Experts of a small language model.
Experts: 192 experts in each of 8 layers, 64 squared ReLU neurons an expert, 8 picks a token, a softmax router.
Below are experts of layer 5 (counted from 0) of a mixture-of-experts language model. Rows are named router (the router's row for the expert), up (a neuron's input weights, with its number), down (a neuron's output weights, with its number) and show model dimensions 0-191. Each number is 50 + 15 x the weight over its row's rms, rounded and kept within 0 to 99.
After each expert's rows: "mostly gets" lists some tokens that are sent to it at least half of the time; "comes after" lists some tokens at least twice as common just before its tokens as in all text. This comes from a sample of Wikipedia text that the model never trained on. Tokens count by the router's weight.

# expert 148
router:26 53 39 69 23 69 53 54 74 63 56 57 62 26 46 58 63 62 39 66 53 42 38 52 47 32 45 45 41 45 11 41 60 53 36 28 27 60 58 50 47 49 24 38 60 24 66 30 40 26 62 33 40 31 66 37 38 51 50 48 10 73 47 52 55 49 53 34 66 23 59 46 43 68 62 31 52 43 47 27 67 45 25 59 35 48 59 26 48 59 63 37 48 67 57 46 34 76 54 29 61 35 33 56 73 52 46 66 38 26 25 67 32 64 68 36 40 48 45 51 51 64 27 42 26 51 62 58 58 56 56 61 66 36 56 28 28 47 37 28 25 56 21 70 54 62 43 17 71 39 38 29 18 42 57 55 26 52 57 51 36 58 52 27 59 20 28 70 64 78 39 42 64 51 36 29 63 38 52 35 74 55 43 41 48 32 43 70 43 39 40 62
up0:63 58 23 54 73 37 79 22 44 23 76 61 45 57 77 29 58 76 69 52 24 37 66 64 42 48 52 75 49 46 46 65 68 52 42 64 42 49 51 61 56 54 36 20 60 62 51 22 47 45 68 52 90 36 56 36 12 45 55 28 56 74 56 55 53 24 38 32 54 48 70 48 51 50 44 37 40 22 18 18 69 47 74 13 43 41 61 43 37 37 50 64 63 72 45 51 49 51 35 66 36 51 20 44 53 55 43 47 42 64 57 60 65 70 55 67 43 49 46 68 51 77 46 57 72 53 49 52 44 21 41 37 56 72 45 43 37 45 47 60 58 52 60 57 34 61 62 68 68 60 37 60 49 57 56 45 76 63 49 68 64 68 68 48 62 33 46 66 51 57 37 63 68 55 41 84 40 36 46 54 58 47 74 55 54 38 87 54 72 67 61 74
down0:49 60 37 46 32 37 33 71 75 55 43 37 59 61 76 41 43 62 29 16 60 76 46 49 46 38 40 21 49 44 31 44 37 46 44 44 55 54 72 69 17 10 43 53 28 58 81 42 50 53 37 21 44 58 65 38 64 59 19 72 49 69 42 54 66 41 65 51 64 77 25 54 32 32 55 41 24 53 69 51 55 41 61 33 53 53 38 55 73 55 72 38 31 53 49 49 48 60 41 34 75 68 42 65 59 67 54 39 53 41 74 53 54 42 57 62 31 49 54 45 34 43 49 69 50 57 83 24 53 55 57 40 53 54 57 43 51 72 69 56 70 66 47 40 20 57 44 12 65 36 63 60 83 57 54 64 39 45 48 41 53 68 70 60 60 36 72 50 53 81 58 66 58 40 68 48 59 43 59 47 52 71 38 28 40 48 47 43 61 39 99 46
mostly gets: " ", " Pos", "thlet", "←", " Apps", " Rank"
comes after: " |", "|", ";", ",", ":", " in"

# expert 137
router:21 50 58 74 38 64 47 82 17 67 38 55 64 46 65 39 48 69 58 55 70 54 56 41 24 22 37 75 47 46 56 79 53 47 38 60 31 46 54 32 38 69 49 28 57 41 73 37 33 43 48 44 43 72 52 65 70 43 25 71 61 31 56 49 52 41 37 39 21 48 51 49 33 56 52 79 73 59 40 39 28 38 38 56 56 31 54 24 36 36 26 43 49 40 22 53 21 37 38 22 53 66 64 23 48 66 54 35 81 49 51 73 54 33 87 46 65 23 44 40 49 51 49 34 52 14 41 40 23 27 40 60 65 44 50 28 30 70 56 27 44 63 60 69 38 61 65 73 37 63 81 65 42 57 57 51 59 34 64 59 58 44 56 46 44 58 75 35 50 41 40 41 49 34 50 48 58 46 57 73 51 26 44 62 63 41 63 37 40 56 55 45
up0:48 46 56 27 47 42 67 57 56 54 43 42 63 53 53 43 70 45 35 48 48 59 43 15 36 37 41 50 63 55 58 76 65 66 25 41 50 25 50 43 36 93 56 48 48 35 51 68 29 34 52 63 69 68 56 83 56 39 75 45 16 75 36 58 34 30 39 53 40 75 34 44 71 85 66 62 57 42 68 40 43 44 67 51 29 42 39 56 47 40 46 48 53 46 28 60 61 52 63 46 49 78 34 65 54 85 49 65 52 55 48 77 47 61 43 72 48 60 45 85 74 66 18 41 45 62 65 46 71 22 42 59 47 67 35 56 70 62 42 62 35 39 59 57 37 54 72 41 80 51 71 53 69 59 47 49 68 50 69 39 43 49 54 35 48 51 56 59 52 20 32 39 50 64 52 50 43 55 55 87 56 11 57 30 41 23 65 47 67 35 24 49
down0:57 48 66 75 41 57 64 54 45 72 63 63 64 72 54 59 66 51 49 90 58 43 49 56 56 38 46 81 17 50 66 51 48 55 61 76 60 21 39 53 63 33 55 36 63 71 68 35 72 52 43 45 71 75 62 34 65 39 50 57 53 46 77 28 39 47 68 59 26 66 41 60 02 62 14 57 44 61 52 64 50 72 52 52 50 53 57 29 47 34 61 61 52 58 73 54 58 46 34 76 72 63 34 51 34 58 30 47 44 14 44 48 46 46 55 44 34 53 15 24 48 32 73 77 51 18 60 64 25 65 71 47 33 27 42 53 57 55 61 51 38 31 75 62 60 46 43 45 57 44 50 47 34 42 60 45 59 65 31 19 54 57 43 76 68 47 57 74 39 53 52 44 39 63 57 42 39 56 33 54 29 67 44 57 64 51 40 41 25 48 63 77
mostly gets: " ===", " ==", " ====", " =", " Lem", "\n"
comes after: " =", " |", ")", ".", "ia", "a"

# expert 62
router:34 73 68 74 44 51 24 48 39 57 38 64 39 38 67 48 55 60 78 66 28 71 42 32 36 52 41 75 51 46 58 61 49 51 39 51 41 62 86 24 35 54 68 45 41 36 38 49 39 31 30 46 48 49 33 53 47 34 25 43 56 40 68 71 32 47 55 42 27 30 34 54 66 47 69 65 78 76 35 47 75 50 41 45 81 78 70 31 21 36 68 74 50 50 41 62 39 55 40 53 43 58 42 36 55 63 37 12 56 47 35 80 35 57 37 45 56 38 33 44 32 33 63 34 64 40 68 39 50 43 66 25 39 23 60 28 48 24 46 55 44 46 35 28 44 63 35 70 25 75 53 33 37 38 58 75 48 62 42 70 32 57 34 56 65 44 53 26 40 41 50 52 30 13 55 42 48 26 53 53 48 30 49 57 69 46 61 45 76 29 52 51
up0:39 34 45 38 52 46 71 61 41 52 47 71 36 55 27 28 46 33 51 45 80 46 38 72 40 22 61 74 56 38 61 62 68 56 65 53 45 41 57 20 39 74 36 25 22 37 57 45 30 11 99 51 56 41 55 43 52 72 49 30 34 44 51 59 50 48 54 42 07 79 40 44 42 70 46 48 26 32 44 28 51 66 20 47 59 40 73 47 69 67 63 57 27 29 71 55 39 66 63 57 59 63 65 42 50 72 45 17 58 75 44 89 61 53 55 48 69 46 48 57 46 56 59 49 33 40 35 61 47 53 27 51 44 30 43 56 41 57 45 32 49 65 55 61 52 60 65 67 11 52 57 67 49 38 47 60 55 47 44 36 52 55 48 17 43 77 62 47 28 62 36 58 50 42 35 61 63 65 61 68 30 53 55 64 51 71 38 52 40 52 42 44
down0:32 57 50 72 37 46 28 96 22 64 67 28 45 99 82 39 44 56 17 77 29 53 25 51 58 47 66 67 53 47 64 44 55 53 77 43 50 53 49 51 67 51 37 58 56 39 57 29 65 44 37 48 63 41 49 39 40 32 40 50 58 36 61 43 31 58 54 67 41 57 27 47 57 45 68 68 59 43 53 80 54 51 44 58 66 38 40 49 51 43 65 57 76 37 37 52 42 64 54 47 56 77 47 59 86 32 52 53 56 49 75 57 31 59 32 57 68 51 28 39 48 67 58 44 69 30 37 62 45 50 44 68 51 17 45 67 60 31 52 27 46 46 72 63 63 60 51 72 54 60 57 49 46 40 62 52 46 29 70 51 53 61 45 55 40 61 49 56 34 60 53 53 44 72 69 46 72 49 65 45 67 40 47 78 93 55 58 32 36 63 87 46
mostly gets: " ===", "\n", " UTC", " ====", "====", " =="
comes after: " |", ".", "\n", ")", "==", "==="

# expert 84
router:68 43 29 54 64 58 52 43 58 31 74 59 71 53 77 28 45 50 42 46 60 44 60 63 72 57 41 77 73 60 47 27 61 22 49 45 47 21 73 48 42 44 57 53 30 42 49 62 44 78 38 39 67 67 42 80 39 46 59 47 52 52 42 47 75 36 58 48 65 60 23 52 66 30 59 47 49 12 23 34 47 52 18 46 59 25 42 56 23 69 62 65 42 56 63 75 39 45 26 42 68 67 61 64 25 27 34 44 62 53 48 41 36 35 57 61 54 64 63 44 37 52 51 46 50 54 58 55 66 70 40 35 30 66 38 60 33 39 52 28 73 71 58 56 62 35 45 49 45 49 48 23 33 71 64 74 63 09 80 72 61 60 53 70 57 35 41 32 63 46 31 69 45 36 69 71 48 37 67 38 53 39 47 40 51 59 67 76 20 36 61 58
up0:54 68 78 64 55 52 43 53 42 62 84 52 57 52 56 40 42 62 69 50 61 27 74 55 22 54 72 66 54 73 46 56 59 55 42 74 53 42 45 40 36 61 65 55 65 75 30 28 52 37 63 65 56 35 58 71 55 33 66 71 47 63 50 42 56 37 81 63 43 23 50 57 72 22 48 53 51 36 54 33 62 54 24 18 34 70 48 53 64 43 45 57 69 42 51 68 37 70 20 59 57 74 53 49 32 55 34 66 24 57 62 53 39 68 76 57 44 67 38 53 26 56 41 65 35 46 54 41 61 65 50 59 62 46 35 28 38 52 55 49 71 40 46 58 44 89 33 62 43 60 55 39 94 77 51 43 59 39 56 50 28 46 69 35 43 55 14 78 36 49 35 50 44 76 25 57 43 18 44 56 40 46 36 16 27 50 58 45 39 39 58 43
down0:66 39 54 33 43 03 61 31 52 51 83 39 31 14 68 42 55 44 51 44 35 42 65 39 41 41 91 63 17 63 51 61 67 81 37 47 58 55 43 57 44 55 16 27 44 59 52 68 74 51 44 35 45 29 43 66 58 29 56 41 47 33 43 52 43 55 45 20 61 19 55 20 32 34 67 71 67 50 52 10 52 33 38 43 35 38 79 36 68 54 63 27 57 73 53 52 17 47 85 40 59 45 52 38 58 53 55 33 54 72 45 34 47 54 51 56 34 34 56 46 31 40 52 41 66 40 60 29 35 55 61 80 59 40 51 51 53 62 34 40 31 64 55 50 31 27 73 52 32 55 70 45 46 43 54 61 59 52 60 54 50 45 69 58 74 47 52 62 52 63 68 54 40 46 26 79 64 39 61 43 45 30 55 53 49 79 52 47 54 42 54 60
mostly gets: "ern", " stand", " Brown", "oard", "alf", "ck"
comes after: " B", " C", " H", " K", " D", " G"

# expert 58
router:69 55 68 60 58 47 38 62 54 43 63 54 61 66 47 69 56 40 60 29 53 62 59 44 55 72 64 32 73 69 22 48 37 48 84 58 34 56 33 63 26 58 48 75 73 35 49 37 30 63 62 71 69 64 48 96 58 44 45 49 40 44 53 54 62 49 49 58 63 45 61 57 45 48 46 55 41 56 72 63 30 41 78 21 19 44 54 77 47 75 56 45 46 25 09 60 45 83 16 64 59 39 61 13 72 53 49 33 45 26 56 44 70 41 68 52 49 36 54 45 55 62 35 47 36 27 57 54 44 36 33 30 57 55 52 60 71 50 61 55 55 59 51 71 44 32 37 27 53 56 56 48 39 36 82 52 67 32 56 57 54 53 27 61 65 34 46 57 59 61 35 34 41 71 74 62 21 71 54 33 42 62 56 19 79 51 51 52 58 30 53 60
up0:48 43 43 58 70 38 41 57 44 55 58 48 65 84 42 49 51 84 49 25 45 33 48 27 21 32 59 50 33 40 42 49 42 63 36 52 60 22 41 72 75 32 37 40 46 45 31 38 41 44 66 32 36 40 56 56 35 38 46 61 67 68 56 40 28 42 35 76 46 53 41 46 33 47 46 45 64 49 53 64 72 64 58 33 61 70 47 54 42 46 41 55 43 67 66 41 48 49 63 72 49 30 37 53 54 46 75 56 37 36 80 20 50 55 56 49 24 00 78 37 40 50 25 00 61 29 71 68 55 64 30 63 43 57 59 75 42 35 55 61 41 30 40 54 51 66 44 57 58 53 33 33 48 40 43 48 44 45 37 69 22 52 58 44 66 25 62 55 35 47 37 28 48 55 51 75 22 37 68 60 37 33 40 80 48 63 27 47 79 43 46 52
down0:40 61 54 42 41 57 49 55 64 64 37 70 64 50 53 51 36 42 90 37 39 75 27 65 58 45 38 28 46 89 55 47 81 46 53 47 82 70 17 53 46 65 62 65 75 53 62 09 84 39 29 56 62 47 62 56 37 54 47 46 49 51 62 65 55 41 28 51 68 68 36 45 52 51 32 52 45 50 58 46 51 53 48 77 44 48 53 49 38 46 57 45 43 37 48 47 55 50 73 31 65 68 60 64 68 43 69 40 69 45 54 26 51 46 53 62 65 37 50 71 66 50 45 48 57 20 42 54 57 49 48 58 40 56 53 61 03 66 42 45 51 51 47 41 66 47 49 32 73 25 78 91 26 52 21 67 54 49 17 68 72 27 50 38 65 64 42 42 50 52 51 21 69 70 56 68 63 50 70 56 82 36 53 35 37 43 63 40 73 52 49 67
mostly gets: " Genus", "|", " Website", "',", " Species", " called"
comes after: "\n", "-", " known", " MF", " DF", " Website"

# expert 159
router:55 89 54 63 46 62 33 40 50 83 55 48 36 52 55 60 55 55 70 48 28 37 75 33 44 64 57 59 48 36 77 36 53 63 47 66 65 41 58 64 47 42 47 73 55 59 41 41 53 70 38 48 23 33 64 52 56 83 23 71 51 85 77 89 79 70 30 52 24 66 44 58 30 42 67 36 28 65 59 40 29 41 70 56 48 29 39 59 65 47 57 40 57 41 61 53 32 68 62 70 50 55 63 71 34 55 68 23 51 55 63 68 82 81 34 69 37 37 36 54 51 35 71 69 45 54 62 38 14 58 54 40 47 42 42 50 58 39 85 53 56 36 46 38 31 38 65 38 74 25 40 29 59 45 39 45 57 38 57 27 51 50 46 58 35 52 79 52 34 39 53 55 49 54 61 61 20 63 48 53 41 38 46 51 49 33 65 63 34 54 40 62
up0:75 41 61 45 67 61 71 45 50 28 51 56 80 65 63 60 45 43 35 55 66 51 57 54 57 40 66 54 59 26 50 55 32 38 63 45 55 25 56 34 49 44 45 48 24 39 43 50 55 49 44 38 39 88 42 57 44 67 67 54 34 54 46 66 49 44 18 75 40 52 35 34 47 70 68 64 46 44 17 40 36 84 40 28 03 44 56 75 49 58 50 31 52 52 41 52 43 70 54 53 59 27 62 72 55 39 46 55 49 24 70 50 50 50 58 72 73 55 47 53 53 72 71 36 59 47 46 47 37 44 25 54 59 58 59 50 52 62 48 63 58 47 52 45 59 72 45 77 13 46 28 29 40 67 79 59 58 39 21 86 63 56 68 54 56 55 63 41 66 28 58 30 54 68 41 72 48 46 90 43 79 72 43 38 49 53 24 69 64 35 31 71
down0:55 20 43 42 58 47 60 42 46 51 74 54 55 56 62 44 19 52 38 58 38 70 40 56 40 48 62 47 38 44 69 66 11 62 34 55 60 52 70 70 55 54 41 37 67 39 77 47 80 40 23 62 59 46 52 75 48 81 46 55 51 49 51 64 23 16 63 53 56 25 07 68 64 62 55 37 37 39 61 54 35 40 38 57 42 42 51 49 43 42 28 31 64 33 37 29 51 84 61 34 47 69 53 10 61 46 33 65 58 64 29 51 26 51 60 48 51 29 56 45 32 76 35 84 43 38 30 52 79 56 58 94 43 69 61 67 58 42 47 53 44 57 66 48 49 48 77 67 47 56 41 61 54 49 59 72 32 57 33 39 78 49 57 55 48 71 65 47 30 34 69 45 79 48 52 37 68 43 33 49 39 69 37 32 40 53 54 46 55 48 49 37
mostly gets: " which", " when", " where", " while", " but", "\","
comes after: ",", "s", "\"", "es", " However", "ing"

# expert 85
router:49 62 52 40 45 63 50 21 49 59 36 56 48 61 33 72 51 52 72 56 61 43 51 57 45 36 71 51 47 56 50 56 52 62 50 37 71 29 61 55 48 83 32 73 55 29 44 44 54 41 40 77 57 51 72 34 60 65 63 67 34 49 83 82 42 51 81 43 11 33 38 64 73 43 27 46 29 35 64 36 50 35 54 57 41 53 41 50 57 33 66 43 55 45 52 45 47 74 64 57 83 13 64 74 38 46 56 69 75 42 74 61 44 49 24 79 52 46 73 65 32 83 44 81 52 62 66 41 47 71 49 29 38 57 46 74 60 73 17 54 44 40 49 60 38 31 71 35 48 37 81 53 34 60 56 36 49 72 40 46 41 22 71 50 63 50 56 73 52 46 28 56 44 56 40 57 52 52 45 54 38 60 68 41 60 41 44 76 19 45 38 58
up0:67 67 43 67 63 39 52 53 35 56 44 47 55 41 45 52 61 56 68 57 34 40 73 54 43 59 62 60 52 29 56 61 89 57 14 51 42 56 28 48 73 52 36 50 47 38 71 60 63 50 71 99 53 47 35 39 41 32 43 69 32 45 21 28 39 58 32 43 46 72 91 61 43 59 75 55 62 52 50 56 53 39 45 28 62 41 55 54 73 36 58 31 33 47 47 42 55 71 56 51 61 46 51 37 30 43 59 62 43 47 58 29 55 75 53 54 72 67 51 44 77 49 43 57 36 59 65 33 86 42 58 57 51 44 83 46 68 52 38 36 44 00 65 32 23 60 42 47 58 33 44 49 50 56 49 66 57 65 38 47 31 43 50 65 48 84 32 34 36 52 66 47 33 35 48 52 83 66 57 70 62 35 56 52 37 10 67 68 63 57 40 35
down0:53 49 29 66 39 63 67 59 52 53 43 57 47 54 42 56 59 42 74 35 77 73 53 67 53 38 86 67 59 26 69 30 35 69 57 40 50 58 37 51 57 46 16 79 87 53 54 18 49 60 47 48 43 23 61 55 57 45 52 50 43 39 51 67 61 59 30 40 36 38 40 60 22 18 65 55 42 46 32 50 74 54 54 26 47 45 59 56 57 21 45 74 33 71 33 48 50 63 74 47 28 55 53 77 29 48 52 67 53 60 58 41 48 71 34 57 34 52 36 40 52 41 49 28 68 47 64 36 73 31 60 75 47 43 83 52 63 46 54 60 27 67 52 36 29 54 36 82 55 83 46 50 42 63 46 28 22 35 40 29 60 61 59 68 57 53 55 44 63 50 36 45 65 80 48 76 35 56 53 69 57 70 23 69 47 54 37 79 48 61 64 38
mostly gets: " a", " an", " His", "An", "s", " very"
comes after: "'", " as", " is", " was", " with", " and"

# expert 36
router:24 65 41 63 46 68 36 51 70 36 52 59 67 60 61 47 52 55 25 59 73 36 51 38 47 75 18 38 26 50 29 37 18 56 41 39 40 59 58 65 28 71 45 56 60 34 64 57 47 27 88 28 29 52 66 50 69 43 61 75 51 58 34 62 70 53 44 65 71 47 45 54 64 68 51 31 55 46 41 50 68 39 52 33 30 42 70 55 52 72 59 19 43 84 53 60 46 59 37 42 59 43 59 66 54 56 52 54 54 50 38 29 71 62 70 40 53 54 35 52 61 64 50 25 74 32 58 46 66 37 37 45 40 44 64 34 38 44 30 31 36 44 25 35 27 61 32 24 28 26 48 50 43 49 68 53 52 36 35 28 62 44 63 37 44 34 40 79 83 73 64 37 46 36 54 45 73 59 63 49 65 60 38 52 57 44 20 32 18 34 79 68
up0:26 51 49 63 48 59 50 40 46 90 64 43 30 71 52 52 44 38 15 43 35 35 27 57 41 47 51 52 45 41 47 30 78 51 33 45 74 65 46 62 57 49 51 32 42 81 55 42 61 33 75 37 20 69 48 70 83 68 34 49 46 55 29 48 81 41 67 34 58 50 59 57 35 64 27 85 53 45 36 54 26 38 55 54 46 41 53 80 43 44 37 74 56 61 64 62 64 38 74 57 40 63 25 57 45 34 70 74 52 63 46 36 40 64 45 60 44 46 56 68 64 35 39 61 44 52 37 53 45 42 52 15 56 73 54 59 61 34 77 47 26 16 17 54 54 55 53 59 43 13 44 72 72 46 58 58 61 76 76 51 46 58 53 35 65 43 58 36 31 71 23 50 51 54 59 47 73 71 65 49 54 64 46 41 59 37 57 66 56 26 59 44
down0:39 51 53 43 54 18 63 50 49 47 57 50 51 35 79 25 28 16 48 45 68 41 23 58 60 65 62 21 43 45 62 60 46 47 22 58 41 50 45 77 50 24 48 59 61 57 53 54 42 65 60 45 61 64 37 61 63 58 36 84 41 44 66 62 27 15 34 66 61 46 53 35 56 53 58 28 46 46 44 69 54 68 40 44 56 45 67 69 55 69 58 48 50 62 70 64 20 56 45 13 69 57 45 51 32 37 32 53 79 67 37 35 67 37 58 39 64 58 62 28 57 51 43 42 52 18 56 61 57 45 50 70 46 74 71 51 76 47 45 19 31 68 33 56 28 42 29 38 69 62 50 50 62 28 46 56 27 42 28 49 43 16 47 48 57 57 58 65 45 43 54 59 65 72 71 49 47 51 61 41 63 61 40 15 42 63 35 37 37 52 91 79
mostly gets: "   ", "    ", "  ", " ", " Apps"
comes after: " |", "|", ":", " /", ",", ";"

# expert 2
router:47 89 55 68 79 78 35 45 62 89 47 50 31 56 23 69 56 46 72 39 30 42 85 31 31 64 58 60 54 42 73 36 48 75 44 52 57 33 63 55 52 31 56 78 53 42 37 50 51 62 43 41 21 40 48 55 37 66 35 61 50 80 69 88 74 56 40 48 23 62 42 64 34 54 49 35 30 64 57 29 64 34 63 51 35 51 37 47 45 35 63 53 53 87 60 50 28 55 62 62 52 30 54 63 28 44 66 12 51 45 59 57 72 72 45 71 32 42 48 49 65 49 58 46 52 62 58 37 30 56 44 49 44 72 50 70 70 27 58 51 48 45 52 66 42 37 56 40 54 22 53 33 58 48 46 40 58 30 53 32 55 54 54 65 29 43 56 59 29 24 45 57 50 43 51 55 32 54 56 50 12 34 73 42 40 29 70 49 47 70 40 75
up0:45 25 81 52 70 55 92 64 32 39 28 25 67 70 74 22 53 36 54 41 61 58 50 42 32 58 53 54 77 34 61 28 64 62 40 27 50 56 54 47 23 54 28 49 53 39 78 44 41 58 58 36 47 50 66 64 43 60 31 43 42 38 30 32 56 75 54 63 68 38 71 59 48 58 46 62 50 46 71 67 54 77 48 31 63 55 62 66 50 96 49 30 41 39 33 49 54 56 37 24 32 66 59 87 39 32 57 25 37 39 67 45 62 56 73 40 54 80 68 52 29 50 42 50 45 57 34 50 50 64 51 45 66 63 49 57 64 55 49 63 50 56 62 39 33 36 39 47 52 69 45 51 51 47 42 55 63 46 55 67 53 82 64 73 48 48 49 71 36 61 64 26 74 26 55 55 56 67 79 53 70 73 20 55 49 70 57 49 56 42 13 44
down0:67 42 71 68 32 75 41 37 43 59 67 77 51 69 74 44 35 52 19 72 40 79 47 51 67 56 41 69 62 45 77 52 59 59 50 38 62 31 71 57 38 62 45 48 70 44 36 32 68 33 32 61 57 68 52 41 47 64 57 48 58 56 67 64 66 70 63 46 53 42 49 43 48 64 48 54 30 38 34 03 46 37 36 63 40 38 59 41 35 45 50 77 45 30 63 40 46 47 45 42 22 46 62 29 36 68 54 56 32 53 26 41 61 79 57 43 45 67 14 43 51 35 46 68 52 57 42 58 54 80 61 56 40 29 47 48 41 62 35 69 64 11 35 46 51 33 53 25 53 37 30 61 54 66 69 43 53 46 66 70 68 30 56 61 48 30 42 59 59 63 60 66 33 49 67 68 55 36 69 44 56 05 59 86 21 49 54 53 51 67 70 31
mostly gets: " they", " but", " been", " often", " They", " which"
comes after: ",", ".", " he", " where", " He", " and"

# expert 187
router:36 62 27 66 25 44 27 73 62 38 41 48 47 44 53 75 56 44 29 50 54 67 59 49 47 48 32 61 52 57 49 45 47 43 24 65 38 82 50 48 46 52 38 28 67 45 60 30 34 20 64 24 43 56 66 23 56 56 75 82 58 51 15 55 58 59 48 51 53 34 56 16 70 63 64 22 46 45 75 67 45 48 32 44 50 64 61 29 62 68 80 28 38 70 74 47 33 62 41 51 61 71 55 70 66 69 68 60 45 75 52 42 34 64 64 34 54 40 59 63 57 69 36 31 47 62 35 21 65 48 46 31 35 63 62 34 31 48 39 40 34 64 34 63 51 55 44 32 62 50 53 46 38 62 60 73 62 59 69 48 34 79 57 40 42 34 50 72 46 74 64 42 44 55 71 56 70 43 35 45 57 67 90 56 31 37 26 44 57 77 63 37
up0:34 52 65 41 51 55 08 20 33 78 42 35 55 30 40 39 92 45 25 61 68 60 38 58 34 42 79 15 67 42 34 40 58 43 53 64 33 56 76 45 42 42 28 41 45 46 52 40 48 40 65 54 49 58 59 32 69 29 39 36 72 46 38 59 69 44 39 46 55 53 64 38 38 56 62 63 76 53 34 65 62 53 53 65 56 67 54 46 22 38 56 44 31 55 38 39 40 43 49 24 59 58 46 46 11 61 38 61 62 40 41 49 62 73 61 72 58 46 27 18 53 45 39 90 34 63 32 22 37 37 38 47 78 59 58 56 35 38 32 44 39 47 34 58 54 53 60 34 68 49 36 29 65 28 24 58 28 61 58 70 47 48 44 38 55 46 65 17 42 62 43 58 42 45 56 21 34 34 66 50 67 46 44 47 67 46 42 23 45 74 69 57
down0:15 59 33 61 51 39 45 25 43 38 75 42 32 49 40 55 27 60 17 46 28 41 54 31 30 41 50 55 73 39 50 20 40 85 34 54 50 66 47 63 41 52 34 55 25 54 61 40 50 33 72 73 33 40 48 63 47 38 62 69 60 34 66 23 27 52 84 43 61 46 65 27 35 24 20 50 59 48 60 56 69 67 73 39 33 60 57 68 43 61 76 47 44 39 30 66 73 49 63 33 63 52 63 34 42 47 47 38 03 21 57 58 41 52 66 68 63 59 60 39 52 65 32 36 62 59 69 43 38 21 36 45 44 31 22 59 56 61 40 50 49 26 51 37 69 45 47 56 60 56 43 36 62 44 58 43 22 43 27 32 36 62 52 51 56 52 36 32 55 59 45 48 28 39 44 50 67 63 32 40 76 68 44 66 57 73 48 49 51 61 82 58
mostly gets: " −", " ", " +", "imately", "−", " $"
comes after: " |", ";", "|", ":", "N", "%;"

# expert 116
router:53 41 57 56 39 60 58 31 31 65 65 27 46 53 22 49 64 44 50 34 55 60 46 51 67 37 63 63 60 45 37 55 76 30 36 62 50 29 38 46 25 67 49 36 65 27 56 54 85 48 34 46 37 61 32 26 32 40 81 64 55 60 55 55 40 77 58 64 60 54 50 70 70 63 47 55 66 24 45 34 37 57 50 77 19 50 45 54 79 37 48 16 87 69 43 61 20 94 49 37 49 33 53 49 48 59 42 64 46 47 64 36 58 52 46 68 35 51 62 50 55 37 38 55 65 50 53 33 23 58 39 44 50 25 35 70 62 59 62 36 55 54 82 42 64 35 38 70 30 57 30 46 61 62 26 66 61 62 35 16 43 34 81 45 46 71 64 63 55 75 44 33 51 61 35 57 40 59 65 55 70 76 48 30 60 63 48 70 29 58 40 46
up0:47 46 54 61 59 29 45 51 65 88 55 29 46 45 29 42 41 61 31 46 56 61 21 52 62 50 63 40 35 64 51 55 30 35 23 59 75 58 43 20 22 33 42 68 52 26 59 69 41 43 44 58 25 45 34 42 42 36 60 39 38 54 69 65 65 25 19 36 50 35 46 58 39 76 51 57 69 52 22 51 60 32 83 70 58 44 67 62 63 28 50 41 50 48 43 16 80 39 69 56 63 50 66 62 61 30 46 29 41 48 33 63 84 52 66 65 49 66 63 22 52 81 50 69 33 52 70 41 56 58 61 69 84 51 27 65 43 46 63 60 66 65 55 49 74 45 52 39 58 44 41 37 32 45 43 59 15 54 52 39 34 34 52 38 49 39 36 62 60 61 45 40 73 54 55 44 59 57 58 59 59 60 28 41 59 34 20 45 37 61 45 16
down0:71 12 49 50 51 43 59 54 44 34 28 61 49 43 32 62 46 34 54 65 41 55 58 69 52 44 67 41 55 61 53 39 62 50 35 65 40 52 65 50 59 57 22 82 53 46 31 44 34 40 53 53 12 37 66 56 57 49 56 55 54 28 66 65 20 53 40 29 49 37 70 61 43 25 41 61 44 60 16 45 33 61 33 46 37 46 29 30 47 61 36 66 43 10 66 25 57 59 20 34 60 47 54 48 54 46 44 82 39 57 50 47 38 41 57 13 53 57 51 31 39 71 50 37 43 38 36 19 49 52 41 31 60 39 34 58 44 31 36 47 01 45 47 45 51 54 33 26 65 70 46 65 56 39 57 56 21 67 33 61 65 45 35 31 26 39 26 49 57 74 49 51 62 55 66 43 32 72 36 32 27 59 47 18 57 17 38 54 60 39 51 34
mostly gets: " an", " early", " his", " late", " or", " mid"
comes after: " in", " of", " to", " at", " on", "'"